config = dict(
    n_layer=14,
    n_head=9,
    vocab_size=8192,
    norm_eps=1e-05,
    tie_embeddings=False,
    parallel_block=False,
    init_std_qkv=0.021,
    init_std_up=0.021,
    init_std_down=0.0,
    decay_fraction=0.314,
    final_lr_fraction=0.0,
    batch_tokens=32768,
    doc_mask=True,
)
Below are experts of layer 9 (counted from 0) of a mixture-of-experts language model. Rows are named gate (a neuron's input weights, with its number), up (a neuron's input weights, with its number), down (a neuron's output weights, with its number) and show model dimensions 64-127. Each number is 200 + 20 x the weight over its row's rms, rounded and kept within 0 to 999.
Before each expert's rows: "mostly gets" lists some tokens that are sent to it at least half of the time. This comes from a sample of Wikipedia text that the model never trained on.

# expert 4
mostly gets: "),", "\",", " worked", " led", " based", ".\""
gate0,191,198,214,203,186,198,189,231,188,180,175,188,214,225,194,201,223,199,213,211,235,179,178,178,210,203,217,205,215,210,194,183,172,171,196,195,229,199,206,197,168,220,204,177,200,194,236,228,212,212,190,215,212,221,178,203,192,227,201,241,176,197,207,207
up0,208,209,199,208,193,189,191,141,196,218,222,212,191,216,181,188,234,224,174,213,208,192,187,191,203,185,175,199,178,194,196,181,203,192,196,226,212,214,192,205,223,205,210,226,195,244,196,191,185,180,198,204,198,153,227,200,197,190,241,162,213,215,184,230
down0,173,205,207,214,217,204,217,219,192,240,215,216,175,182,209,187,219,179,199,221,204,161,175,194,219,165,207,193,203,229,223,181,220,221,213,228,192,206,214,202,194,160,204,193,229,193,193,237,200,186,177,187,193,235,237,198,190,217,215,206,206,202,189,183

# expert 15
mostly gets: " John", " City", " San", "ley", " York", "ian"
gate0,196,184,185,215,180,205,204,218,225,205,208,183,226,206,192,203,196,211,179,204,198,185,230,208,203,198,225,207,237,209,204,194,219,196,184,199,210,191,214,217,192,169,174,202,182,202,225,223,166,173,197,191,182,178,168,205,224,192,207,188,186,197,238,209
up0,222,205,198,191,194,233,180,196,198,207,162,214,200,178,198,189,205,210,228,206,220,215,201,191,184,211,206,178,199,201,171,199,193,211,188,181,193,167,210,192,198,216,182,201,213,183,182,197,203,170,189,183,223,210,152,191,161,192,188,158,248,205,231,181
down0,219,167,211,212,166,210,183,224,160,160,240,240,207,174,206,161,199,175,215,189,199,180,203,178,198,191,201,180,190,205,213,199,234,201,220,195,198,177,191,183,181,208,184,214,228,223,236,212,214,189,202,188,164,178,198,171,217,175,238,182,224,185,200,210

# expert 16
mostly gets: " York", "ley", "man", " China", "ku", " Hall"
gate0,198,192,190,181,190,200,193,196,186,186,214,178,223,201,161,210,180,173,208,181,228,190,234,221,160,220,196,186,198,181,208,188,234,220,198,187,204,211,220,208,175,209,172,188,160,226,221,214,199,209,192,182,168,192,165,210,216,230,219,204,211,219,157,203
up0,198,189,201,187,173,214,189,225,229,238,195,220,202,233,179,157,229,217,239,180,194,195,153,200,193,217,234,251,169,203,205,217,197,230,199,204,205,214,225,194,219,206,237,165,192,206,209,214,197,236,207,212,221,199,237,197,212,182,181,192,177,220,183,228
down0,201,228,186,169,198,197,203,209,184,191,214,191,193,232,229,210,152,177,219,224,198,198,211,193,199,223,165,211,195,218,175,228,206,207,185,225,235,193,202,238,260,203,212,190,207,197,228,203,165,165,200,224,173,208,166,220,211,190,194,194,181,185,208,217

# expert 22
mostly gets: "==", " ==", "===", " ===", " Best", "|---|---|"
gate0,201,189,219,192,203,183,184,198,236,192,160,211,178,188,223,191,175,180,217,181,183,209,197,217,180,212,189,159,202,181,198,194,182,240,196,192,202,219,187,186,202,207,193,209,234,200,195,209,189,216,209,203,190,184,250,197,209,225,184,155,202,209,193,188
up0,191,223,190,203,201,212,217,172,197,216,225,224,215,158,184,190,175,202,159,209,184,202,212,236,213,203,226,224,246,170,217,201,214,185,212,184,214,225,198,241,160,194,184,216,180,209,242,213,180,183,199,210,196,214,210,191,226,149,195,153,202,195,195,201
down0,223,172,187,199,219,196,182,205,204,196,217,195,199,219,211,180,217,198,186,181,187,180,183,208,200,196,194,183,173,196,205,226,211,180,177,226,179,198,161,196,170,210,211,186,208,193,229,195,198,199,169,216,214,187,182,160,209,186,219,212,213,188,213,163

# expert 31
mostly gets: "\n", "″", " all", "′", " well", "bb"
gate0,191,216,182,182,184,201,215,229,197,212,192,188,194,203,222,203,198,222,173,172,203,220,213,200,199,213,177,169,151,211,167,209,187,230,226,191,189,193,197,212,224,176,232,208,199,167,220,220,215,180,184,187,199,209,190,170,210,207,233,196,188,167,214,197
up0,213,217,213,199,169,214,217,229,205,221,150,187,195,197,220,224,213,183,198,210,192,199,224,163,193,178,201,174,180,185,186,184,232,181,216,203,198,205,206,182,199,217,168,218,223,159,189,190,217,219,193,198,240,215,227,220,231,187,192,177,175,210,192,187
down0,178,239,215,202,198,206,207,148,209,211,241,195,188,198,191,206,198,150,200,205,191,207,201,225,187,192,224,194,168,217,211,196,215,197,201,201,216,186,191,221,166,213,187,216,224,254,186,200,187,240,198,200,198,194,189,196,152,225,180,237,242,230,193,200

# expert 29
mostly gets: "″", " Cup", " office", " House", " century", " School"
gate0,214,205,206,208,200,214,180,180,174,220,170,216,179,208,176,241,178,231,174,194,184,205,209,220,194,218,198,239,220,211,174,191,231,178,191,209,214,201,197,215,216,203,227,147,237,176,208,205,215,186,226,199,189,181,186,229,243,244,187,228,205,208,198,193
up0,215,201,215,185,206,192,229,251,215,207,189,173,189,176,179,212,173,210,219,211,182,202,219,193,179,178,177,177,232,185,234,218,208,195,225,183,218,202,196,230,178,217,222,205,213,203,207,181,211,193,198,207,162,207,215,202,186,176,184,192,201,187,203,149
down0,190,215,201,221,185,192,184,183,199,214,248,183,188,168,177,193,169,218,202,187,235,194,181,231,201,172,165,216,175,192,215,207,184,237,202,200,195,200,191,189,173,189,207,186,213,195,201,200,226,181,169,199,211,158,187,196,181,156,183,193,179,175,167,220

# expert 10
mostly gets: " during", " after", " to", " his", " between", " until"
gate0,209,188,175,231,182,209,182,199,195,182,231,192,184,236,187,221,178,199,207,227,230,177,190,216,212,191,230,209,217,206,178,144,210,201,220,166,217,193,182,200,195,209,219,194,183,179,212,216,236,224,183,212,187,188,219,205,190,217,175,227,217,203,223,203
up0,194,189,197,214,229,187,195,211,199,241,183,198,232,194,215,177,173,204,209,172,191,214,155,182,209,176,174,201,176,248,178,228,214,204,188,205,201,208,209,188,189,197,187,232,179,236,173,201,181,166,202,228,191,201,168,163,197,208,199,180,163,192,228,192
down0,172,220,185,197,211,191,175,178,201,224,220,197,211,214,206,155,207,199,229,194,178,218,190,239,212,223,184,225,197,236,180,188,181,177,217,194,222,193,197,190,199,206,202,207,168,168,217,275,194,188,199,186,200,200,178,194,167,199,176,180,177,201,207,199

# expert 25
mostly gets: "ism", "ator", "ity", "ative", "ology", " design"
gate0,192,211,215,192,202,198,163,212,193,195,182,201,185,199,187,203,191,228,202,198,209,209,209,226,179,169,177,212,182,213,200,163,209,190,207,177,214,234,198,236,225,202,154,204,199,190,248,219,194,206,190,216,201,196,221,228,202,170,199,223,192,205,196,206
up0,194,186,184,240,202,233,231,194,188,184,218,226,186,205,195,184,180,190,185,148,210,225,200,196,175,215,216,217,202,190,198,188,207,192,203,196,197,221,205,209,198,221,174,224,161,192,188,210,181,192,185,178,210,206,236,168,215,177,190,188,214,171,247,199
down0,194,224,166,206,217,250,180,194,177,197,208,170,203,209,186,203,174,181,212,209,230,183,206,193,207,201,248,168,234,198,181,199,204,193,164,142,213,209,216,190,184,212,158,185,200,187,182,219,174,207,197,208,194,211,208,207,178,201,195,219,205,192,216,212

# expert 2
mostly gets: " re", " but", " a", "---|---|---|---|", " which", " much"
gate0,214,219,224,207,215,221,237,234,167,184,225,246,184,189,180,200,200,163,201,230,224,173,204,233,185,207,157,229,206,199,205,196,181,228,224,227,222,194,206,201,211,236,210,187,220,192,211,228,175,194,166,201,199,209,205,202,209,212,201,212,242,171,191,173
up0,186,194,185,198,184,195,195,171,190,206,175,160,191,214,216,232,201,223,193,141,197,230,196,231,203,204,161,197,200,202,178,203,225,183,202,198,175,177,199,200,197,158,228,184,186,199,199,203,216,230,223,209,177,186,185,204,178,233,191,203,171,169,186,219
down0,167,223,202,183,187,221,179,220,177,197,225,181,197,247,181,198,181,223,191,202,185,215,221,204,202,196,212,174,185,223,170,215,151,182,173,190,240,204,234,206,206,195,205,186,205,162,228,174,206,185,206,202,219,237,225,184,176,225,218,233,196,186,202,197

# expert 24
mostly gets: "′", " Sch", " Michael", " Ko", "kov", " Bre"
gate0,215,190,175,204,185,219,202,195,167,210,206,242,158,186,196,193,234,203,212,202,216,205,233,202,220,201,214,215,198,207,147,204,221,183,214,203,212,222,187,221,214,206,195,224,232,214,202,216,186,214,198,197,164,206,188,205,219,211,191,233,201,186,218,195
up0,192,197,219,198,180,196,214,192,153,175,201,209,230,209,204,197,221,214,191,202,171,189,197,195,189,193,201,191,231,226,178,170,224,220,168,208,220,186,177,199,198,180,170,244,194,192,191,193,212,195,202,183,185,198,205,170,231,213,167,213,202,222,181,218
down0,227,226,182,162,183,203,198,180,185,190,196,191,206,224,193,203,211,190,192,194,193,161,231,159,177,213,208,153,171,219,225,206,210,209,232,199,177,157,192,234,217,203,200,245,222,196,201,193,171,210,196,204,228,209,192,195,195,200,226,219,183,174,219,238

# expert 11
mostly gets: " John", " David", " Robert", " Michael", " James", " Richard"
gate0,203,178,216,195,200,154,159,209,162,150,210,220,202,186,199,192,223,203,186,196,186,209,199,177,178,207,175,202,208,194,186,209,214,208,185,184,211,224,208,200,199,218,197,206,217,201,197,232,197,181,200,249,179,207,230,229,198,211,177,218,245,192,207,207
up0,222,191,222,211,198,193,182,187,184,220,229,177,237,212,187,188,198,220,192,231,214,189,193,187,213,215,202,191,185,209,188,201,210,209,190,194,190,212,212,190,173,224,203,199,222,190,192,206,147,177,231,251,203,177,195,203,176,206,200,182,210,204,205,224
down0,224,162,240,226,210,208,231,213,235,191,188,199,175,194,201,188,218,210,194,158,218,208,187,188,180,233,223,219,225,169,189,187,208,170,237,201,181,192,219,224,225,235,202,171,201,222,239,186,189,183,203,216,193,210,168,198,210,170,165,200,197,212,180,184

# expert 21
mostly gets: " H", " Sch", " L", " Her", " Le", " His"
gate0,189,167,177,217,196,214,180,221,230,172,239,198,205,219,182,196,174,212,156,168,178,181,228,204,214,153,187,241,206,210,211,214,204,188,193,199,202,218,231,200,200,207,182,205,197,207,220,211,204,178,186,236,203,168,206,204,226,205,189,184,163,217,177,184
up0,227,205,199,195,228,194,179,208,193,171,208,194,202,182,193,257,175,195,205,211,223,178,199,200,171,216,178,231,215,217,207,177,199,182,168,220,187,182,169,183,187,210,182,205,178,195,198,201,177,210,221,228,193,231,186,230,165,217,203,225,203,219,195,175
down0,190,207,225,194,204,180,225,190,190,203,215,250,233,162,191,236,212,223,209,233,234,189,206,198,206,198,220,198,197,216,206,203,218,191,135,217,170,176,206,197,172,229,147,241,228,226,202,199,193,196,214,187,177,193,225,202,246,220,208,181,176,217,174,199

# expert 20
mostly gets: " Bro", " overall", "ford", " Williams", " largest", " runs"
gate0,164,200,231,211,182,189,188,197,214,187,168,198,188,194,198,205,154,179,206,201,226,206,184,203,192,235,203,182,210,152,230,174,233,211,216,212,215,182,193,180,192,218,179,189,184,172,221,206,229,195,214,184,206,191,215,201,214,225,162,201,166,203,225,204
up0,200,240,201,220,209,218,133,213,246,210,207,222,188,218,223,193,189,212,208,188,183,210,178,224,175,196,210,190,169,252,184,173,212,204,216,212,258,163,220,192,190,202,194,201,214,181,198,204,213,203,202,190,236,187,181,212,191,230,212,191,235,245,167,194
down0,206,204,176,205,175,219,198,198,190,203,211,161,175,219,223,220,206,202,234,206,208,249,185,164,193,190,224,197,190,203,220,159,199,167,186,194,189,168,223,203,223,207,194,211,194,176,203,262,180,175,190,225,196,207,194,200,184,209,194,217,217,169,214,219

# expert 19
mostly gets: " $", " mi", " km", "^{", " m", " −"
gate0,201,194,161,177,193,198,224,189,185,202,214,183,205,201,204,191,221,196,194,181,193,185,189,249,207,219,211,200,253,189,202,193,178,171,203,159,180,186,215,217,224,195,166,205,204,190,188,231,229,191,220,162,160,224,174,216,203,249,189,185,197,214,203,208
up0,142,218,185,170,251,199,173,203,192,216,233,208,218,180,183,174,216,196,226,235,173,219,200,184,202,211,197,176,221,154,168,221,197,190,221,191,191,196,192,206,215,211,172,181,217,234,196,196,221,205,208,157,226,183,201,190,196,235,175,224,226,180,220,195
down0,215,216,211,223,191,208,233,242,170,193,205,203,184,217,200,209,230,179,205,164,207,207,229,189,182,221,223,201,217,161,223,171,199,192,190,225,181,216,207,176,210,157,207,195,205,198,190,189,209,194,174,205,183,212,191,219,179,192,191,207,232,171,233,200

# expert 9
mostly gets: "†", " p", " van", "Ma", " Sa", " ft"
gate0,201,201,222,217,187,172,198,179,215,200,174,185,188,173,198,201,204,203,223,221,200,195,225,184,192,201,180,208,172,212,169,169,199,198,198,207,213,221,206,220,221,219,189,267,181,131,189,219,206,187,202,225,171,161,190,217,215,173,231,224,184,200,165,188
up0,188,203,208,201,220,183,204,201,178,178,192,209,181,186,197,188,179,216,218,189,178,205,211,196,236,192,180,241,180,171,175,206,190,213,254,203,196,209,209,206,161,187,206,222,195,199,187,208,208,196,181,198,194,160,180,192,203,196,198,175,202,217,215,185
down0,195,194,207,226,191,186,200,231,147,176,191,170,168,209,199,229,172,252,180,212,182,181,231,195,230,206,189,183,192,167,211,172,143,192,188,214,212,206,192,232,135,194,223,234,225,189,191,119,186,212,178,209,203,197,186,220,196,222,184,182,238,227,203,178

# expert 8
mostly gets: " no", " No", " Me", " Ni", " Ro", " Do"
gate0,193,176,158,199,228,205,186,192,209,189,203,207,178,211,189,219,176,207,211,190,213,175,231,198,186,219,223,189,250,197,211,178,209,193,224,190,226,181,188,199,220,221,171,200,207,224,192,192,196,194,176,239,224,206,204,215,159,189,166,212,195,256,225,216
up0,204,204,226,195,213,203,204,249,203,183,186,238,172,218,231,198,187,191,194,215,206,219,222,175,204,189,206,207,193,222,233,195,221,204,214,252,214,175,194,239,181,218,180,193,206,202,209,195,214,190,186,206,195,216,189,210,203,201,152,222,168,210,199,228
down0,226,208,194,207,201,181,194,182,206,204,197,166,217,186,189,201,197,193,176,198,235,196,203,204,183,220,192,194,190,179,204,213,197,191,196,193,186,181,208,194,188,231,210,188,215,206,197,163,207,207,201,203,186,155,205,199,195,161,200,205,191,185,179,196

# expert 6
mostly gets: ").", " ==", "\".", "=", ".\"", " Coordinates"
gate0,216,205,210,215,166,178,234,194,191,179,210,188,199,227,221,170,208,189,179,168,202,168,180,145,196,207,196,215,185,191,224,182,212,185,197,221,193,187,207,167,220,236,205,197,205,163,183,233,232,176,197,205,201,222,213,195,206,195,179,213,226,202,225,227
up0,167,181,246,178,157,222,177,169,226,184,189,168,215,223,234,198,250,227,170,188,162,215,246,184,174,173,175,186,204,184,189,179,203,214,182,207,201,203,199,196,230,192,190,207,224,223,233,197,163,219,228,178,191,199,211,200,206,169,207,168,182,212,176,210
down0,207,212,186,193,230,163,202,205,212,230,181,182,226,213,192,157,203,203,179,181,145,227,213,175,198,188,187,152,182,191,190,187,211,190,216,260,229,221,200,178,193,201,196,207,200,176,184,185,214,202,178,213,195,210,196,241,203,182,226,179,198,194,171,183

# expert 12
mostly gets: " According", " third", "g", "eti", "reg", " one"
gate0,205,240,193,164,207,220,221,207,207,183,212,203,206,181,184,189,176,211,196,217,204,238,262,195,219,189,171,185,189,202,220,207,212,181,170,212,184,210,193,216,229,179,197,215,217,219,225,198,164,167,185,192,191,185,169,218,202,207,223,186,207,153,175,186
up0,216,166,194,203,187,215,204,205,203,164,178,220,201,180,195,219,176,221,195,210,218,219,238,186,217,183,226,169,227,227,193,215,221,195,153,183,224,188,224,204,206,194,194,178,166,198,188,203,211,174,224,171,204,216,246,205,172,205,214,226,192,197,168,191
down0,223,232,159,220,210,194,180,217,213,163,175,211,178,183,198,220,208,173,188,198,181,249,191,183,219,214,219,193,201,190,223,177,206,241,196,196,210,202,156,187,163,208,197,197,214,219,209,168,199,213,198,210,216,192,197,195,208,187,170,208,209,222,177,224

# expert 0
mostly gets: " during", " about", " in", " used", " into", " made"
gate0,227,226,240,175,217,194,208,222,190,202,171,180,187,176,204,181,218,232,240,215,180,178,189,159,204,171,252,217,187,194,164,213,177,183,234,204,230,191,197,229,205,227,187,181,207,202,219,210,182,208,198,191,180,200,197,203,210,219,202,170,222,187,210,202
up0,186,193,194,200,196,213,208,215,223,171,176,193,230,216,212,191,193,211,209,174,179,193,206,196,231,182,192,220,179,201,162,213,179,224,239,218,190,218,211,217,216,185,184,209,216,175,194,190,182,193,196,189,169,180,179,211,220,189,225,198,213,237,220,205
down0,222,224,209,215,216,188,185,237,228,208,207,217,197,198,207,189,226,226,212,210,191,187,196,198,209,165,194,209,170,198,188,223,197,203,231,214,205,187,204,202,204,166,201,187,179,167,205,109,158,218,184,201,204,183,180,198,182,233,181,173,204,210,230,181

# expert 1
mostly gets: "---|---|---|---|", "″", " station", " located", " they", " became"
gate0,206,216,199,217,195,218,209,176,185,196,181,208,245,197,192,183,202,190,197,229,193,182,154,216,202,219,186,180,207,186,220,228,216,164,217,230,249,225,213,201,189,218,244,201,224,219,175,213,208,209,233,194,151,246,221,209,217,203,171,173,203,215,173,202
up0,193,192,213,208,170,200,204,163,214,156,198,208,181,164,200,208,237,224,208,206,176,217,181,216,192,204,240,176,196,157,189,217,198,186,179,201,240,164,182,183,174,188,200,171,209,230,201,219,158,204,194,184,224,236,176,231,232,182,143,240,202,223,201,203
down0,210,224,208,216,205,212,207,181,212,181,192,208,219,222,203,244,184,214,179,217,227,191,195,220,197,172,205,196,194,230,194,206,181,199,190,202,194,229,219,199,199,179,213,202,192,240,219,153,183,220,198,180,177,251,199,216,232,223,205,226,202,196,200,216

# expert 17
mostly gets: " as", " it", " but", " not", " when", " they"
gate0,177,227,226,200,184,184,211,158,220,185,191,217,200,182,203,242,184,188,199,196,265,230,221,207,173,189,233,226,209,194,179,185,198,199,214,193,193,185,192,179,188,236,169,199,214,168,201,223,199,184,192,193,233,223,238,235,209,241,221,197,198,201,199,181
up0,195,177,153,180,226,235,175,232,171,215,219,200,188,197,215,184,239,219,190,173,192,192,188,181,199,204,203,147,204,178,201,211,196,173,194,186,184,187,193,199,199,211,231,195,213,218,203,193,192,224,210,209,207,166,179,195,161,196,197,187,178,172,160,174
down0,189,203,216,228,217,211,211,203,190,168,197,199,190,186,203,182,193,204,224,170,188,226,167,213,217,227,183,201,177,211,213,196,205,196,234,196,189,188,204,206,181,236,218,203,201,218,205,295,209,182,203,239,167,192,216,194,170,180,205,176,210,220,184,175

# expert 14
mostly gets: "vi", " School", " Award", " school", "tri", " pro"
gate0,217,188,200,180,166,211,177,214,190,212,218,199,200,167,155,228,190,207,177,209,199,200,225,183,218,186,195,233,212,223,200,193,202,214,217,200,190,186,190,242,205,199,184,202,193,206,198,212,246,181,211,194,198,184,176,215,201,191,203,185,177,189,181,196
up0,226,238,244,173,217,198,215,227,212,195,182,178,200,224,192,205,220,195,205,236,173,191,198,210,201,198,238,186,213,165,211,205,189,204,187,234,174,214,223,188,172,192,214,185,197,202,155,195,193,208,186,197,245,249,205,194,168,178,171,204,217,222,198,152
down0,177,208,216,222,182,196,213,183,206,201,188,164,200,202,160,217,164,172,183,225,184,188,216,194,201,210,211,192,172,204,193,179,194,229,134,169,184,243,167,218,161,221,230,184,218,204,142,143,175,208,210,185,242,194,215,210,197,211,212,211,227,204,216,204

# expert 7
mostly gets: " so", " when", " before", " land", " However", " had"
gate0,194,196,182,182,203,195,179,175,182,213,204,199,184,215,198,210,184,187,197,206,187,221,203,192,201,167,202,211,204,187,184,189,190,224,218,205,201,154,183,198,233,206,225,212,211,195,184,237,216,225,213,172,245,185,197,188,230,210,201,207,245,208,204,216
up0,188,207,187,186,178,196,226,211,158,205,213,192,203,190,156,194,191,184,211,202,185,223,204,205,232,193,194,220,193,187,234,217,184,199,177,209,190,170,179,213,218,198,197,208,210,176,232,179,208,216,257,201,184,203,183,175,217,214,218,197,192,214,199,211
down0,193,214,232,222,183,202,215,204,194,184,185,235,223,185,198,172,205,179,195,195,205,208,185,194,179,213,194,227,190,208,175,212,211,162,198,179,209,192,192,202,193,225,157,195,165,193,186,182,248,219,247,214,264,244,174,189,238,185,183,201,187,188,202,180

# expert 30
mostly gets: " f", " +", " are", "″", " b", " −"
gate0,194,207,192,191,200,178,242,196,221,178,195,205,172,198,216,189,208,208,221,180,175,210,217,207,238,207,164,220,222,179,198,175,211,214,210,190,186,196,229,212,205,177,215,202,191,205,210,214,146,216,185,214,173,204,186,206,177,192,187,224,184,206,201,212
up0,213,196,203,225,167,198,168,185,177,189,188,177,223,217,201,178,220,179,216,235,198,198,200,270,202,212,210,223,153,208,218,190,200,191,220,200,198,192,185,189,188,226,200,189,191,230,203,185,196,165,195,164,183,175,190,174,197,231,208,189,209,176,146,222
down0,178,190,202,234,177,211,212,202,178,214,172,226,196,232,199,216,202,192,198,193,204,194,217,193,214,246,179,217,192,216,194,180,182,211,193,221,220,209,195,176,186,200,179,146,207,208,178,214,164,174,255,181,216,183,191,196,208,214,184,157,207,184,198,193